python train.py --n_layer=9 --experts_per_token=1 --moe_layers=[1, 2, 3, 4, 5, 6, 7, 8] --init_std_router=0.0123 --head_dim=64 --norm_eps=1e-06 --parallel_block=false --init_std_up=0.054 --lr=0.0019 --beta2=0.95 --steps=8699 --dataset="wikipedia_en"
Below are experts of layer 6 (counted from 0) of a mixture-of-experts language model. Rows are named gate (a neuron's input weights, with its number), up (a neuron's input weights, with its number) and show model dimensions 0-127. Each number is 50 + 10 x the weight over its row's rms, rounded and kept within 0 to 99.
Before each expert's rows: a language model's description of what the expert responds to. This comes from a sample of Wikipedia text that the model never trained on.

# expert 2
Description: Periods closing sentences, plus line breaks after them, ). endings, % signs and adjective suffixes like -ative, -ological.
gate3:47 59 46 55 61 58 46 39 58 41 47 47 43 61 63 61 47 42 55 61 79 57 50 49 64 63 48 31 48 44 50 54 61 28 56 51 57 46 48 45 43 41 73 52 53 38 58 30 42 42 38 50 67 55 61 57 59 49 55 64 54 41 58 55 45 53 39 37 49 50 39 52 51 51 52 40 70 56 47 49 49 55 40 51 57 42 66 56 61 54 40 50 57 54 45 53 51 53 85 52 41 65 54 39 44 63 22 57 51 62 51 60 33 60 59 52 47 49 37 54 39 44 49 59 32 43 36 62
up3:49 55 66 49 51 51 55 34 61 45 51 39 54 56 44 41 46 47 61 61 69 55 44 46 65 48 48 41 39 35 50 43 48 50 43 61 55 55 56 39 48 48 54 53 59 35 45 37 31 30 30 44 53 44 60 70 68 57 38 49 41 54 54 43 71 44 56 33 50 57 63 62 69 54 49 40 48 54 72 66 47 53 51 49 59 63 37 53 50 45 40 50 65 48 39 53 57 35 50 58 46 52 27 48 38 53 42 55 38 62 58 43 50 37 51 63 45 28 38 35 44 35 48 67 54 39 61 58
gate4:57 46 41 43 40 27 38 42 50 32 46 51 57 46 55 57 43 43 45 49 40 46 42 46 45 50 62 38 33 40 59 61 67 51 61 47 46 45 56 41 51 44 63 71 30 47 38 47 54 54 46 38 66 50 55 64 40 50 56 47 47 35 45 54 63 67 56 31 44 36 50 53 49 45 72 46 43 54 49 28 61 50 59 55 49 56 58 63 41 63 56 41 48 44 57 66 59 43 39 77 31 60 41 40 50 60 67 37 30 51 46 51 41 44 42 48 47 37 59 54 63 42 48 54 55 35 37 62
up4:59 44 45 59 44 36 47 49 54 62 67 48 51 54 50 50 35 66 60 58 44 42 55 36 63 59 44 58 44 66 60 71 62 40 67 49 56 50 57 45 44 46 57 45 55 55 53 47 55 64 40 53 64 39 53 58 77 51 75 49 54 46 56 86 49 43 53 70 68 51 59 48 55 54 46 45 54 62 41 45 60 52 49 47 38 58 71 71 56 42 45 48 53 40 60 55 65 36 57 50 59 61 67 47 56 55 55 56 49 61 63 31 52 56 44 57 51 34 56 51 38 54 39 49 39 51 53 50
gate5:51 59 51 49 69 63 54 45 48 55 48 50 53 61 52 38 36 27 38 48 55 45 39 65 40 54 47 38 53 54 40 54 44 54 57 55 51 59 62 34 35 29 37 42 44 55 43 45 45 54 59 54 45 54 49 66 54 57 37 55 49 62 58 51 67 50 48 61 51 55 43 61 25 38 46 33 35 37 48 31 65 44 43 32 53 52 58 54 50 54 41 69 58 35 39 50 37 51 44 47 50 50 55 35 33 50 59 49 53 52 32 39 68 52 62 38 50 54 48 48 54 39 31 60 68 71 51 35
up5:43 41 43 43 50 61 74 45 35 60 42 57 36 46 41 45 42 76 43 48 46 59 56 47 47 67 58 69 41 71 31 35 50 61 47 43 29 52 39 54 67 53 48 36 42 51 44 48 52 42 59 52 56 44 54 47 57 37 51 45 55 62 50 46 63 47 49 52 61 53 43 54 49 46 44 65 31 58 45 48 53 37 36 75 48 45 48 52 45 49 33 44 35 48 64 51 31 55 57 71 49 64 65 54 60 43 42 55 52 65 63 54 48 61 65 55 61 64 45 50 44 41 50 29 53 49 64 49
gate6:46 43 54 47 41 52 60 58 52 47 51 42 52 28 48 47 42 56 28 42 48 57 38 48 53 48 63 29 52 49 62 49 41 37 34 60 47 50 62 59 54 52 73 44 41 49 72 48 62 41 48 52 41 55 47 39 57 52 51 48 50 49 36 47 22 46 56 68 36 52 49 52 40 51 62 43 60 25 71 60 56 48 70 31 53 49 39 44 45 53 67 32 45 59 64 53 61 39 43 45 73 35 56 43 53 61 53 59 36 44 54 48 42 55 48 43 32 31 62 56 53 51 48 48 51 56 54 47
up6:54 60 59 50 56 39 47 40 80 53 42 47 48 51 44 78 59 51 44 61 51 43 42 44 54 64 60 63 41 48 51 44 50 40 65 36 62 65 57 50 54 45 56 38 39 53 30 54 43 50 31 54 66 43 53 52 56 36 43 73 53 54 58 43 50 34 48 46 53 52 43 42 59 47 58 61 59 56 67 32 43 60 41 50 59 57 49 56 43 29 41 55 71 62 34 53 39 42 62 52 56 35 64 48 74 41 40 51 55 46 48 49 52 35 59 54 39 37 45 48 52 44 41 49 49 45 59 69
gate7:54 63 37 54 51 44 58 49 58 74 53 47 47 51 52 68 58 54 40 50 49 54 53 48 46 53 61 60 58 57 60 59 40 38 44 51 51 52 49 35 54 54 48 45 31 49 57 49 55 67 42 49 55 39 40 60 47 59 45 32 81 51 55 34 60 70 53 59 71 40 43 73 55 40 46 59 55 34 55 38 33 46 39 59 42 54 36 56 21 49 42 32 48 55 45 47 52 53 42 51 69 47 56 45 61 61 53 65 45 49 45 47 60 39 47 54 62 43 64 65 61 39 51 40 55 37 43 36
up7:52 38 39 45 47 48 49 44 50 28 47 56 31 55 41 53 45 33 40 49 36 48 48 35 41 46 37 35 34 52 43 52 56 67 48 42 57 50 63 58 57 52 53 44 44 42 50 40 55 48 59 52 54 53 45 39 50 59 51 47 41 46 57 46 37 45 58 59 26 60 62 45 53 41 70 68 53 32 43 43 56 62 46 42 48 48 70 32 48 68 55 41 49 35 66 46 36 56 41 54 50 37 46 37 36 52 54 51 39 33 49 65 59 65 61 43 49 51 56 30 43 76 70 58 53 66 56 45
gate8:40 54 30 52 34 44 57 40 43 47 38 43 56 51 61 53 28 67 39 52 64 45 46 59 60 38 50 71 62 56 45 38 61 50 43 40 53 26 53 58 52 56 63 42 47 51 52 46 53 51 65 58 49 28 41 56 46 51 51 59 60 51 81 34 65 38 34 56 47 46 16 51 41 34 57 63 60 52 44 43 53 40 59 63 56 55 36 50 57 51 40 38 50 62 42 54 63 44 61 47 55 60 53 60 44 51 44 55 39 60 35 45 60 44 52 52 50 47 46 40 43 53 50 54 59 44 36 38
up8:45 52 62 48 55 49 39 66 56 55 57 56 41 39 57 29 64 44 45 55 44 30 53 68 45 49 59 53 47 45 34 78 51 55 50 49 50 56 48 41 51 46 59 46 69 60 40 58 45 54 32 51 39 49 60 55 39 67 54 59 49 50 47 63 49 74 43 52 52 54 59 58 44 53 37 54 55 54 33 53 38 37 49 56 57 65 62 43 41 51 77 46 42 49 45 54 64 44 36 60 21 52 29 61 51 45 59 49 49 64 42 57 42 60 41 38 49 55 58 65 43 45 62 33 51 46 63 59
gate9:49 50 43 47 37 48 42 42 33 51 51 50 19 50 32 43 45 53 51 47 44 52 57 46 53 55 46 30 47 54 58 58 45 50 57 47 71 32 42 49 48 32 47 55 46 61 59 45 62 47 40 38 32 64 41 45 53 54 37 56 55 55 59 53 61 70 47 27 37 43 53 42 32 46 54 48 55 67 49 34 45 42 69 57 71 47 42 61 56 64 43 57 54 58 54 55 58 48 37 36 37 56 60 53 38 68 43 44 50 48 50 53 51 54 51 47 37 53 58 22 62 47 75 41 44 51 44 42
up9:37 51 64 50 52 31 54 29 56 53 55 56 49 70 46 26 26 55 48 60 53 42 46 53 66 49 48 37 52 48 57 58 42 37 49 51 54 60 47 43 51 45 60 55 22 32 61 57 63 49 54 55 64 39 46 50 70 49 53 52 59 47 63 48 54 56 45 52 62 68 36 49 49 55 60 55 50 62 47 35 57 30 65 29 51 51 51 64 42 44 57 46 48 33 56 45 59 56 47 69 54 57 53 41 62 50 55 53 52 70 49 55 41 58 63 41 60 42 44 42 47 48 58 67 31 32 56 53
gate10:46 48 55 44 37 45 47 48 39 60 47 47 45 38 44 49 27 47 45 61 57 51 42 48 44 44 44 47 47 56 52 39 53 51 68 46 60 55 56 40 68 43 46 41 43 37 39 56 44 34 51 61 53 51 46 56 41 39 47 41 62 47 72 43 46 44 45 30 68 54 51 57 42 39 31 44 40 58 55 29 53 56 52 43 52 51 40 54 42 46 54 74 47 50 41 45 34 62 40 50 28 45 52 53 68 35 72 44 54 68 38 53 41 76 47 43 52 57 61 49 50 28 47 29 67 42 56 41
up10:46 36 44 39 48 44 49 40 52 61 38 56 42 45 51 49 57 62 68 44 35 55 58 50 82 53 63 60 42 49 49 64 45 54 59 50 50 57 56 54 37 48 46 48 52 36 68 33 46 56 56 45 56 56 55 40 58 55 56 52 55 40 50 46 35 44 48 60 38 48 31 28 73 51 51 36 31 40 58 48 51 45 36 63 49 61 57 46 33 42 26 52 57 43 66 54 44 39 67 56 46 44 38 48 47 53 47 52 40 30 69 58 80 41 46 51 45 44 47 54 54 43 63 62 47 59 48 57

# expert 6
Description: Field labels and list bullets in infoboxes and taxoboxes, such as Website, Built by, Class, Born, Release, and past-tense was/became.
gate2:12 41 57 32 54 59 48 65 38 45 43 52 61 55 66 38 36 21 59 50 47 51 58 39 42 39 52 58 45 61 47 59 50 37 52 50 41 39 39 36 57 51 55 66 50 30 40 45 46 30 46 46 28 37 37 64 50 50 58 35 49 45 52 53 49 46 60 39 33 47 51 49 48 47 41 58 46 44 45 47 38 31 55 41 57 68 61 39 38 38 62 48 59 60 49 34 62 59 47 46 52 56 46 38 52 49 48 43 42 52 51 48 52 44 44 46 46 50 51 39 43 30 54 43 69 48 41 41
up2:59 47 49 42 56 57 35 48 52 52 57 75 70 46 53 67 47 59 52 38 52 50 50 53 41 66 74 48 59 36 57 49 40 56 51 40 25 44 43 55 44 60 45 51 52 59 62 54 61 64 44 57 45 51 33 36 50 46 38 71 53 40 44 54 57 66 41 39 55 48 36 41 56 57 34 52 69 37 31 59 54 34 43 47 49 45 40 39 42 64 39 51 54 43 51 40 37 47 37 33 43 61 68 53 43 55 48 59 49 45 36 52 66 54 42 35 58 60 43 54 43 47 44 61 48 58 46 72
gate3:38 51 39 43 44 54 60 30 50 55 38 60 54 37 57 79 59 67 61 46 38 65 49 55 48 60 50 51 64 42 48 42 51 46 54 31 42 36 43 40 30 49 47 39 36 68 38 44 47 66 42 57 36 39 63 43 44 52 41 60 45 56 47 40 42 47 63 48 40 47 58 41 69 51 31 51 56 49 56 34 51 52 41 45 51 66 62 63 61 28 50 51 62 51 44 52 56 46 60 53 31 66 33 51 44 48 60 59 37 37 47 59 41 43 43 47 39 44 51 62 56 58 69 51 53 53 44 60
up3:50 44 51 59 41 66 61 62 32 49 60 32 51 53 44 58 57 48 53 66 47 52 48 44 52 55 47 57 59 43 70 56 54 38 38 39 31 78 44 52 59 42 68 60 58 48 31 43 46 45 50 42 54 47 49 37 70 41 50 24 47 52 42 52 46 50 53 53 61 61 42 54 67 59 50 53 56 47 52 46 48 62 52 44 64 58 54 34 47 61 38 50 47 56 67 55 66 46 56 30 51 58 55 49 43 57 53 42 33 47 60 65 52 60 64 52 43 42 40 22 40 57 60 69 40 58 36 50
gate4:28 58 30 36 29 41 58 50 72 67 47 59 42 58 45 48 52 40 34 44 49 53 20 39 45 51 67 47 59 45 53 45 58 68 60 38 54 39 49 41 45 56 49 66 59 48 40 48 54 54 53 50 71 46 57 59 50 37 59 59 60 48 67 57 55 63 48 52 70 46 54 45 43 59 41 41 42 45 54 53 57 51 63 50 63 53 62 71 31 33 45 51 45 42 32 50 41 57 57 56 49 41 64 50 61 46 59 57 44 46 49 34 48 37 40 50 50 46 52 67 49 49 42 52 49 32 62 46
up4:67 45 42 50 35 37 52 63 57 60 62 61 40 32 43 58 56 35 50 49 50 52 35 37 46 38 67 60 46 39 55 47 46 57 40 53 34 44 48 59 44 56 44 57 44 46 49 57 52 53 52 40 48 76 51 62 57 43 42 58 55 46 60 58 46 40 32 43 54 27 68 37 50 46 43 51 39 53 64 47 64 52 50 50 56 33 52 51 44 50 46 50 48 54 67 45 56 59 39 71 50 28 41 32 45 50 52 40 56 42 29 69 38 41 46 66 39 43 56 33 65 39 58 47 43 39 56 68
gate5:50 50 34 36 56 72 59 60 61 56 34 58 63 38 69 42 39 50 39 66 62 59 55 52 52 38 47 49 53 70 45 57 60 43 31 50 53 52 48 18 53 47 37 65 56 39 54 43 48 73 49 52 45 43 36 50 44 57 59 53 56 62 57 46 54 45 34 47 38 35 52 35 48 51 61 55 39 41 62 70 36 36 57 54 46 60 43 81 37 61 34 61 40 54 53 57 62 45 38 53 61 55 59 55 56 54 46 60 54 56 55 44 38 49 39 43 52 40 51 51 51 51 45 46 49 60 59 47
up5:46 65 37 58 42 24 36 57 44 52 43 51 58 31 43 51 67 38 51 45 41 53 53 41 43 56 63 70 52 57 41 44 80 36 50 42 51 46 55 44 29 57 65 57 32 45 52 48 46 48 81 62 43 38 60 36 28 51 58 51 59 39 43 56 53 49 39 51 52 40 44 39 57 53 46 56 56 53 42 75 41 51 50 57 60 56 60 61 49 45 49 53 58 53 43 46 46 40 35 49 59 46 51 50 45 57 48 44 56 60 50 39 61 60 44 35 68 61 44 46 52 44 53 57 53 61 59 27
gate6:46 55 45 35 46 54 61 61 58 47 36 55 48 70 49 33 56 41 58 53 41 32 62 50 51 52 43 50 59 63 41 83 54 58 43 58 64 48 31 23 65 47 48 43 39 51 48 54 48 56 33 53 40 38 46 51 63 50 37 65 64 39 63 55 51 44 58 49 47 52 48 42 21 51 39 47 59 55 41 41 42 53 71 54 57 58 50 50 39 53 45 54 40 43 69 39 60 52 58 53 46 59 56 55 43 48 49 45 53 46 34 43 50 51 40 44 58 57 59 52 75 44 27 42 51 40 62 45
up6:47 52 55 39 44 53 52 69 78 62 65 56 35 44 53 42 48 81 60 35 43 39 56 49 31 57 57 49 49 62 58 73 54 51 43 55 45 57 47 60 36 51 63 63 57 46 60 55 50 48 46 38 36 39 56 37 63 68 54 38 58 56 53 46 34 57 56 42 45 62 58 58 47 51 56 44 56 37 55 52 65 33 46 53 22 57 28 50 49 40 43 38 52 60 49 62 39 62 57 49 47 41 42 58 35 55 60 47 58 38 53 56 51 47 50 72 45 48 42 62 49 60 46 43 55 48 57 58
gate7:49 67 62 40 62 58 51 52 39 60 36 52 48 60 43 50 54 52 37 59 53 55 43 65 43 40 27 52 54 55 56 58 40 50 38 47 71 62 35 23 44 34 48 44 57 49 50 49 53 51 53 67 42 55 43 52 47 63 41 34 47 62 41 35 54 36 64 61 52 43 53 47 54 43 70 47 56 38 50 48 33 49 58 43 51 47 33 51 47 46 50 52 34 47 49 57 52 47 55 64 51 53 88 70 62 52 38 41 54 69 42 52 24 44 55 59 49 42 52 63 54 55 52 50 46 57 47 62
up7:45 39 54 55 47 53 52 71 47 37 62 53 53 52 58 40 50 47 65 57 58 55 46 58 69 57 57 54 55 62 60 30 48 39 69 54 48 44 63 54 46 49 42 49 55 46 63 56 40 31 44 46 55 42 37 40 46 57 40 29 47 51 58 38 46 64 57 52 49 57 49 37 45 32 57 71 49 59 65 56 41 57 46 43 44 54 77 33 66 53 37 45 52 40 43 54 71 54 40 39 50 58 53 53 57 36 34 47 55 66 61 44 48 53 60 62 58 53 44 38 40 67 58 57 56 27 46 28
gate8:62 42 61 33 54 38 48 44 46 48 32 35 40 51 57 62 49 49 57 43 63 65 43 45 34 50 47 41 61 70 57 46 56 57 59 58 52 43 59 38 13 58 47 45 52 34 48 54 57 50 57 32 45 36 41 58 54 49 76 51 59 69 51 50 64 48 57 31 40 49 57 53 42 48 45 48 46 52 73 45 46 34 49 56 45 45 56 53 50 51 54 57 53 63 48 47 55 50 50 49 54 58 40 43 51 68 39 60 49 41 53 45 57 51 56 51 28 55 55 42 48 38 86 57 45 43 58 40
up8:56 54 46 64 58 64 53 44 51 58 41 57 60 57 40 64 41 60 69 43 51 55 52 58 43 63 50 50 44 60 55 46 55 56 57 55 42 80 50 56 39 58 41 56 50 61 45 49 59 59 45 37 69 53 49 40 54 38 58 47 41 47 54 72 53 28 36 51 44 50 39 40 79 63 36 53 47 63 65 38 57 58 37 56 60 35 56 69 57 48 55 57 55 37 47 52 55 67 50 58 53 46 53 57 54 43 46 63 30 67 52 56 37 35 38 56 41 54 48 55 42 29 56 40 33 51 37 52
gate9:43 55 58 39 53 31 47 41 50 56 32 59 59 65 33 66 57 46 57 53 35 30 36 36 46 44 53 56 50 44 50 66 38 46 49 56 76 43 52 33 43 40 40 44 56 56 36 50 49 43 57 60 58 44 48 49 56 45 49 54 46 60 44 50 58 45 43 57 55 45 56 56 54 77 43 38 44 70 64 55 47 36 42 54 58 39 48 60 32 36 51 60 41 21 54 52 43 49 45 59 44 48 48 48 51 41 35 66 55 61 47 44 63 43 54 59 68 65 54 30 66 50 41 55 47 66 52 56
up9:60 46 45 41 44 50 42 51 53 60 54 53 49 72 40 35 40 48 61 41 38 39 78 58 54 51 45 59 46 42 45 46 67 52 55 37 67 56 58 51 49 40 58 53 56 69 32 59 58 53 47 67 50 53 47 46 64 47 48 49 38 44 36 49 44 45 52 58 47 42 42 46 42 62 49 62 50 49 46 30 48 36 59 61 47 63 46 45 41 54 47 37 53 44 49 40 61 34 56 39 67 42 54 67 63 40 37 68 51 59 57 60 52 49 44 21 56 34 42 55 18 50 43 38 53 61 37 54

# expert 9
Description: Hyphens in compounds and list bullets (brain-dead, left-wing, Al-Muhallab), table pipes and separator dashes, and slashes in scores or stats.
gate3:63 61 65 53 59 58 52 46 30 59 46 46 49 74 46 48 57 46 71 65 53 54 51 55 65 46 44 63 47 54 58 63 42 44 45 50 28 43 42 29 55 55 37 57 48 39 47 32 24 38 41 55 60 52 60 52 39 57 46 42 77 48 44 47 37 47 60 45 52 51 48 29 53 64 39 37 57 64 46 56 51 67 58 61 54 41 42 42 60 37 48 42 41 40 51 53 51 36 65 47 44 56 36 61 59 39 52 51 44 66 44 55 54 58 54 60 46 33 47 45 40 42 46 57 51 35 40 63
up3:42 37 50 48 54 56 52 51 54 64 44 42 42 36 71 66 59 56 62 45 60 48 57 52 41 40 41 60 46 62 75 54 48 42 45 38 47 63 53 66 72 44 52 41 54 59 58 43 54 38 54 59 37 56 41 74 55 52 56 59 57 53 43 49 58 49 44 48 47 50 30 74 55 46 47 55 57 48 50 70 57 49 49 48 67 48 41 37 54 41 48 50 26 49 51 62 69 51 55 50 63 43 38 39 50 41 50 55 60 57 25 49 31 42 52 47 59 55 34 43 44 62 42 69 31 54 38 58
gate4:50 51 68 39 52 60 70 60 61 44 45 39 41 39 64 68 51 61 53 47 49 64 61 61 42 61 22 42 54 63 53 51 35 68 60 48 52 54 51 32 52 50 29 62 40 42 43 38 50 50 58 41 38 53 67 44 50 61 44 34 46 55 52 38 42 70 36 53 44 48 57 31 43 42 48 63 64 40 46 44 39 36 52 41 52 46 51 44 58 58 50 55 51 71 49 64 69 45 30 48 35 46 55 51 45 56 57 63 38 46 34 54 43 39 47 42 36 61 37 50 57 55 61 60 46 51 47 54
up4:51 64 47 48 57 41 34 30 53 48 46 63 28 56 58 44 43 59 35 62 41 51 48 56 34 29 55 57 44 43 58 47 51 50 41 55 46 42 40 64 50 42 35 51 29 63 58 42 50 49 40 53 63 44 49 41 71 57 42 59 44 49 52 54 41 44 43 46 36 51 49 68 56 57 51 58 59 46 46 34 34 48 60 35 48 47 42 52 57 56 43 58 73 57 62 41 59 46 44 63 45 63 44 50 56 41 41 44 57 53 58 22 57 69 44 47 22 32 49 49 65 46 56 60 36 58 43 46
gate5:45 50 46 52 58 57 58 51 60 62 66 43 39 69 67 69 55 61 62 70 40 53 52 66 30 44 67 58 39 45 66 55 49 37 56 57 43 52 55 34 49 49 46 64 65 39 50 52 53 70 35 45 48 45 67 54 33 50 40 40 46 46 50 43 39 50 54 57 53 45 51 72 46 44 55 64 53 36 64 37 48 31 50 40 31 54 33 55 45 36 64 46 39 46 46 54 58 55 59 55 62 64 58 55 41 43 39 57 49 33 57 51 45 52 55 45 51 40 44 31 59 67 44 46 37 51 65 48
up5:54 42 31 47 65 31 51 50 54 65 57 57 53 56 36 62 52 55 54 58 41 43 57 49 50 49 54 51 55 43 59 73 42 48 56 47 29 68 37 50 53 43 52 65 42 59 41 54 52 62 45 41 40 68 55 83 34 52 59 38 70 47 53 44 53 61 47 54 58 38 47 56 33 50 43 42 52 43 54 39 45 40 42 42 70 47 51 46 53 55 47 58 57 66 73 52 57 47 44 58 52 62 47 62 40 40 49 51 26 57 66 66 48 51 61 44 40 54 45 59 65 47 45 52 32 58 58 66
gate6:63 53 30 61 37 37 42 40 54 51 44 52 42 55 30 48 49 59 52 43 45 49 55 52 51 52 55 46 52 54 52 47 52 47 56 62 64 39 29 51 61 40 50 60 55 69 30 42 54 56 56 47 32 38 46 42 53 61 47 27 62 48 62 60 46 38 43 62 33 35 53 67 62 55 34 52 55 55 49 68 57 43 47 61 47 48 48 51 68 27 59 49 66 44 49 69 58 54 50 45 49 44 65 40 32 50 49 63 29 69 59 58 58 41 48 60 51 44 62 45 55 40 52 42 35 49 37 65
up6:59 40 59 53 59 72 70 52 53 51 49 43 46 58 53 42 50 58 65 62 42 43 55 50 40 51 56 31 61 69 45 38 47 52 64 48 50 43 69 58 42 53 47 64 70 71 55 36 51 45 54 49 52 65 56 45 52 51 58 41 30 47 38 40 50 45 46 46 44 65 56 43 28 59 45 42 49 37 46 45 65 54 40 58 39 60 44 56 32 43 61 45 41 55 50 45 64 59 47 43 69 59 60 30 58 61 34 54 50 44 57 60 51 59 30 27 35 34 49 43 55 60 52 61 45 44 51 46
gate7:37 64 65 51 38 64 38 47 67 34 61 41 57 51 50 61 58 77 47 47 51 35 50 48 49 65 59 34 53 44 61 48 37 41 35 52 61 31 46 37 62 46 53 37 31 59 69 56 57 63 46 52 37 58 51 48 51 46 38 41 37 30 44 31 51 66 47 51 53 49 57 68 49 48 54 51 54 52 52 41 46 53 44 27 44 58 53 49 46 45 42 46 69 57 54 50 64 54 51 44 55 67 62 42 54 36 60 62 54 48 35 61 50 45 44 44 39 30 52 46 59 48 48 72 42 47 42 53
up7:23 41 49 22 59 43 58 42 51 54 58 48 59 57 57 49 45 48 51 54 49 59 52 52 41 47 51 45 38 48 55 48 57 61 67 49 65 67 49 59 57 39 48 55 35 37 49 54 46 34 42 58 48 45 54 67 56 65 47 52 41 58 54 39 38 53 55 54 39 53 64 51 46 48 43 53 39 37 49 45 49 50 60 40 54 40 44 40 56 57 65 64 46 59 72 47 49 40 24 74 36 40 51 56 68 38 39 44 53 59 46 27 55 44 27 36 48 29 66 47 48 60 50 64 51 60 57 61
gate8:42 70 47 59 48 52 69 54 62 44 74 40 53 48 24 60 51 37 50 63 49 52 49 52 48 54 62 78 30 44 43 58 47 29 38 54 62 34 46 39 51 41 49 38 43 54 38 46 54 54 45 56 58 61 59 51 53 72 39 58 59 45 48 55 57 43 50 46 45 60 53 58 57 57 50 42 61 64 42 39 52 38 43 33 68 50 58 67 51 42 45 53 57 40 44 72 56 54 62 48 43 59 41 59 36 44 38 55 65 47 46 42 38 40 52 60 40 37 45 41 53 63 40 61 41 37 58 47
up8:76 32 61 49 48 43 58 49 30 58 36 49 50 47 46 63 67 38 54 41 47 42 46 60 42 32 42 53 49 48 50 45 38 41 52 35 30 52 46 47 58 54 32 57 55 53 59 56 41 47 54 48 47 34 43 47 71 18 50 68 38 55 57 41 62 33 55 59 52 58 47 50 53 47 40 46 51 57 56 51 52 54 49 55 39 49 52 53 48 38 69 52 65 68 56 50 35 52 48 51 58 48 42 54 68 54 61 45 48 47 38 42 62 43 52 43 75 61 58 51 42 24 57 53 51 55 35 59
gate9:42 41 67 27 58 39 46 62 46 51 63 54 63 50 58 47 44 60 54 55 49 51 51 50 52 49 56 34 50 65 52 52 37 28 46 51 46 72 57 57 57 37 55 41 38 58 52 37 52 57 53 44 49 62 37 44 41 44 50 43 41 57 43 42 55 49 34 47 74 61 47 41 60 51 29 55 41 37 50 45 34 41 54 55 38 60 52 38 29 35 48 44 49 64 70 59 66 55 41 43 58 30 51 39 47 47 34 51 38 45 56 49 53 42 46 48 54 73 46 56 82 58 44 49 40 54 54 54
up9:48 48 47 26 48 58 48 68 69 55 62 64 33 37 44 68 40 58 40 52 38 60 43 46 49 64 30 52 41 62 62 48 40 51 57 37 27 57 54 43 62 49 40 41 42 62 42 39 56 53 43 54 41 40 60 49 25 41 48 41 56 54 40 41 56 71 47 41 61 40 50 35 61 54 43 59 60 56 51 31 44 39 49 46 49 39 50 50 45 53 54 56 41 52 49 64 29 60 66 48 50 30 43 51 39 36 45 50 36 53 44 60 51 57 51 52 30 68 57 48 61 50 45 48 57 41 58 42
gate10:46 46 53 31 63 60 56 39 48 72 36 39 41 56 54 27 63 55 51 42 47 50 56 66 51 55 65 48 45 49 44 49 34 62 50 51 40 60 50 43 47 50 60 45 63 40 53 44 48 48 50 57 50 48 49 66 68 44 40 57 52 58 57 47 47 61 47 34 46 60 38 62 38 57 39 24 57 50 52 61 48 53 57 50 57 47 38 48 45 35 60 60 53 45 46 37 56 34 42 49 53 55 39 61 62 53 45 54 46 70 42 43 22 73 66 49 54 50 33 28 39 40 45 60 38 51 34 66
up10:54 53 26 56 51 35 41 51 61 49 43 56 52 35 58 50 62 47 48 48 49 37 63 62 60 40 38 67 50 48 54 60 55 49 47 70 38 32 54 63 59 47 40 53 36 45 44 40 53 59 33 55 41 62 65 66 38 57 60 58 53 62 52 65 47 41 53 43 55 48 48 56 65 36 56 57 55 56 54 67 37 34 57 56 38 62 42 49 69 51 47 44 57 37 52 40 49 55 57 53 35 75 37 41 44 46 47 67 66 44 58 61 66 54 52 53 41 49 48 61 64 43 67 58 34 64 46 63